From a checkpoint of a small mixture-of-experts model trained on Wikipedia: 32 experts in each of 7 layers.
Below are experts of layer 6 (counted from 0) of a mixture-of-experts language model. Rows are named router (the router's row for the expert) and show model dimensions 80-159. Each number is 128 + 24 x the weight over its row's rms, rounded and kept within 0 to 255. Numbers have three digits each.
After each expert's rows: a language model's description of what the expert responds to. This comes from a sample of Wikipedia text that the model never trained on.

# expert 11
router:164130141148116117132149152185141142154111097139114108097134143151099126148178124136155126079118086123107120078111136146088125079139120180157164073094132135126142110126121109176099140185154123109116120111083076117097124107104155135102100133
Infobox field labels. Field names and list dashes in infoboxes and credits, such as Language, Publisher, Kingdom:, plus media nouns like album, film, song.

# expert 3
router:128153118124118102121134094123077136133103099107116124131116130072159153124118148087116150151117174131157118158189147101127141128127116097115100101128120106172140097127077110131086118105122129156168148071126169122158107114099113121164136157
Sports team, place names. Opening capital or piece of team, league, state and country names in sports tables and lists, as in I(sthmian), U(AE), Okl(ahoma).

# expert 1
router:144107101117144115114138114087136111087136102160088096118112119121075143168120144098164139112150145116144155183137122091126107164153093131134166133111174110162116139106133132144103092106085134130092119103172123127131198154092107145128136158
Table and list separators. Cell separators, commas, semicolons and colons between entries in tables and lists, such as results tables, tour dates and country tallies.

# expert 30
router:102123116116101157150143071140082118099193134116142156089106134174140106109141163151104124088112099125084098128107122133100118133079121154130094187142113166118113090126145145134149092137113194157154100118129117183125083098104159114114157104
Word-initial stems. First pieces of common lowercase technical or scientific words, mostly in science prose, such as met(abolism), cent(ers), histor(ic), par(asites).

# expert 25
router:168160099111109151145117137182148126148097127164100139125171136137119145143121117156151090112123098162111118135089126138101145137158091168115163095097147125137170108110098112153146153155144083135127116082133078127075096093124122164153121126
Song title word starts. First letters or pieces of words inside quoted song and album titles and music reviews, such as Bl-ues, M-ix, You, Love.

# expert 8
router:129127142130114107135092151132149113119107108166149117152140128125152125130129170123117161144126139123127121126143082093158131121105138080116148138158094164168140113135122153123138139146091104151095068090089126091096154139091139140117123172
Numbers and measurements. Digits, number chunks and numeric punctuation in tables, infoboxes, ages, weights, scores and durations, such as 40, 130 lb, 33:17.

# expert 22
router:154124162135117113167121111102115181143096104103108151120164109122120128155126132082165100110138130138117126132160128078113124102162121116122156109118161108191134143104129116109089174129135064109114132171155120133101097079150121130152140121
Articles in achievement contexts. The, of, at, in before named charts, awards and competitions, such as "at the San Sebastián", "on the Billboard 200", "USA".

# expert 21
router:109138117156139158136123138144116116131093117090154134163119154097117148125118167132151100124129157164115151172179185077114165159154108169090124137100158140096128132117077123105134097109122120130110138150161170128128143159091106130139102096
Spaces and open brackets. Bare spaces before numbers, open parentheses and brackets, hyphens and dashes, as in Falcon 9, Moholy-Nagy, Barbados (13).

# expert 12
router:130136107101099139091113157140103111092101152117124118117107086175105112136116129153140138109133122101125121145101137168134123142155149121144092134104131150171132169116137091145139168084140162128170150146122114093174118145102111105098175161
Table header cells. Pipe separators and abbreviated column headers in sports and election tables, such as Pld, PF, PPG, Pos, Candidate, Result.

# expert 0
router:182152140143094149130156151105141105117125122123166095145094124106115124110105102076150180102125183163111143129120148105120157137167084087126121129085125113111112130158153123109133114155133139148156144150137145122112167100090128154128122121
Foreign name onsets. First letter or piece of non-English proper names, often Spanish, Slavic or accented, as in H(oyos), Al(cántara), V(illacorta), and stray encoding bytes.

# expert 28
router:133133163080162111103135099101132155143117160169123097145119124129165132112111105120092102131147135126155148121149142175106103101134135162098128135132154071103126142124122111173147111104125119122111141121162139129099157172106122112166136068
Clause-joining commas and modals. Commas, and, to and verbs like would, could, been, began that continue clauses in plot summaries and narrative prose.

# expert 7
router:110134126127120101104170055079113160130119151139067104115172149107152126122132097130094135132153116125157124107138118155144165138133131130122141144149110088088112116121126126121072163126143093125127136131116152088150187136109125152133126098
Biography subject verbs. Auxiliaries and pronouns in biographical prose, such as was, has, had, been, who, He, She, often right after the subject or a comma.

# expert 24
router:092116134122159096132144128084088141189153151167136089136132132124104144123075113129120119115168139128142123075137121137119100116143143129086145159172123086139136161151140113129142086091101156153155119152131133175089142160138128109129144094
Linking prepositions. Prepositions and linking words after nouns or participles, notably of and for in titles like Minister for Agriculture, plus using, including, with.

# expert 18
router:136163098139124120140119104145116164143121123137129130135103123130155144093108104153162105125151121142155159139117118143151136113163137153143157130167135126092123146143157149145144087114134159115094145097092110109140127161154109123190132135
Clause boundaries. Sentence-ending periods, clause commas and conjunctions starting a new clause in running prose, such as where, when, However, There(fore).

# expert 14
router:122146105088141148172100147114142101124118130119131093142108135144092124154139092160156128151147083122143106099118108161140131159105136089117129074145117094130095173123156113129146151132177125094126140071108160155124079119161132110150086112
Latinate word prefixes. Opening pieces of longer Latinate words after a, the, and, such as comp, cont, inter, con, exper in companion, content, constitutional.

# expert 26
router:113136128140162153126126126090061118095129160143113103114084122087117166171115097106099115156164174122100142119117156109124111158115104103073155138134133150146141149103188132119126128143101177132154136153116096137085131106169178087101136132
Foreign and accented letters. Accented letters and pieces inside non-English words, especially German and Nordic, such as ö, ä, ü, ich in Geschichte.

# expert 2
router:092094133139107092156117087090130112148142152127148137175138170113139086117128131144128151141098138140166141110113123153143135146122119089095103104102150151125139144138111159144130099113120085117132095100146173125130134162102173160135121129
Determiners, numerals, sports careers. Articles, possessives and numeral or adjective openers after a, his, the in sports biographies, such as grand, one-year, his, second.

# expert 17
router:105098133143172121137145110062146119094116126149139120098156107103115132120149089156161128146138137123141135090112124138140119129124090099129139118108113090112110145102178131127113099105112112111079117147148122122139123102138094147138139109
Occupation nouns, name endings. Occupation words and surname endings in biography lists and openings, such as footballer, politician, journalist, -ić, -ov, goalkeeper.

# expert 9
router:177125162103105110117083110110106155120110144138125123119134124076174160110095089095125102141156116148161146122129152113123150084130158118113142128139136136103134171162118098150139154132151102104107068136151098130110122139171107154178143098
Conversational function words. Pronouns, prepositions and particles in quoted speech and narrative prose, such as so, you, 's, to, I, for.

# expert 20
router:117139102138140140131165133107098137118202122120141163130127128146120117113138171098082115167156168156132125110106105152131092086126163143123102170134121138150125098121164161079155146092097150138129134115139130123124076119157153125139130100
The and mid-word pieces. The word the or The, plus word-internal fragments in technical or medical text, such as le in letter, eponym, corres-pondence.

# expert 5
router:159112140141153137133141117163135131139106166138115120177137100118133104144163103119115143101097145098121136120134148154117112095096092100147123143142150168118152129116103126144125130133123097112141153129116138124159083178136107131149155122
Sports tables and headings. Word starts in sports results tables, section headings and season text, such as Round, Season, Saturday, In case, spring.

# expert 19
router:115133147131162132133150127137053129133114159148083165116114119071088154133150092114090092153126119097106162137156129121131130130136126159119175121144128131144176135143117124143144138100103160109146105134116113140119099110174137108151138140
Names and title fragments. Given names such as John, Richard, Mary and word pieces inside proper names and film or book titles, such as Sw-ift, W-ang.

# expert 16
router:126115142112120136093150155164155161115168121096104114130134102149136104100153132134106125126104092121134087106108115127144119159115181116157091175158117121117074102170142149105110165122142128131084093142152115143118159115132095163097125124
Election and census tables. Pipes, percent signs and numbers in election results and demographic tables, plus words like population, household, votes, Candidate, ±.

# expert 23
router:091114121093125105110139133109137148136145139117130140106154139126119115121107089117118111078163119151123155096123062151106082162108108165110122127122084103148129100140108115089117095070150159146129141148119119150104091095128137146138122160
Nationality adjectives, initial B/C. Nationality and regional adjectives such as British, German, Swedish, Arabic, plus capital or b word starts like bishop, border, battle.

# expert 4
router:159135101145115149152142085088131152164073113118100132123122137116127110131138136131130146148127118108105147148122096156100080084146120170135177114161148137137090138094106177109137130105157128116107164118122156135158133116149124094162129130
Sentence-ending periods. Periods closing sentences, especially before a new sentence starting The, In, He; also ")." and quote-closing punctuation, plus words like same, since, According.

# expert 29
router:127163096087116163123155138150101107135123137160174117188152135155172153141100147147115089160124122070134097105108184161124089086097121107129110136153101153120099134090120122153146145130151137146141138145078136153151147173102166101120129102
Verb stem openings. First pieces of verbs and nouns after was, to, and, such as s in suspended, sh in shoe, comm, requ, exp.

# expert 6
router:145108133134108153144117156150154119156122102126124129101120164156143142089158157148142146145138113166091137096109080116123118130095126151161137143134088147153153094114183127111132139148115138127115146115069123113145095068105140094092126149
Infobox fields, coordinates. Line breaks, headings and values in infobox and taxobox lines, such as coordinate digits and degree marks, order names (Zingiber-ales), catalogue numbers.

# expert 27
router:116125106130121102115117114143119124114158135128156138107110084149105107136167091141123163149118134139171137069140153087171143141097139117142112096106065129084141125125148112103111104140104125147069125145150125119117161065177155129120175122
Table cell numbers. Digits and short values inside table cells, like ranks, scores, vote counts, closing parentheses, and player positions MF, DF, FW.

# expert 10
router:137142121113171114099165152115135094119161144146130182133127132105187128152146142132106147105107150096111114116139156088155100101123089135153113102128148161135166131097098154134164136137082109124111149148149135109167128121175124128113118118
Month names in dates. Month names and the spaces around them in dates, in prose and in tables, such as 23 January 2017, October 6, July 16.

# expert 15
router:089112159168113132175095144120158118130158123102129101109103140080095139133119085123094095142107142116141143180148129088115135096147101114121151099144085099139180138157135112132150117121114150105156125167148127145144176105160119156147138166
Personal given names. Given names, initials and surname onsets in lists of people, such as John, James, Fred(erick), Mc(Clure), T. K.

# expert 31
router:105157149144121104133095106104109139129164123170170155091124102137189162090134145160103124125102121084132114161129131124134145135136131135153093184149092157130111128139115157130163153143132153147148141159138110130137168124115166063084116110
Location and direction words. Prepositions and direction words in geography text, such as "is located at", north, southwest, near, along a river or railway.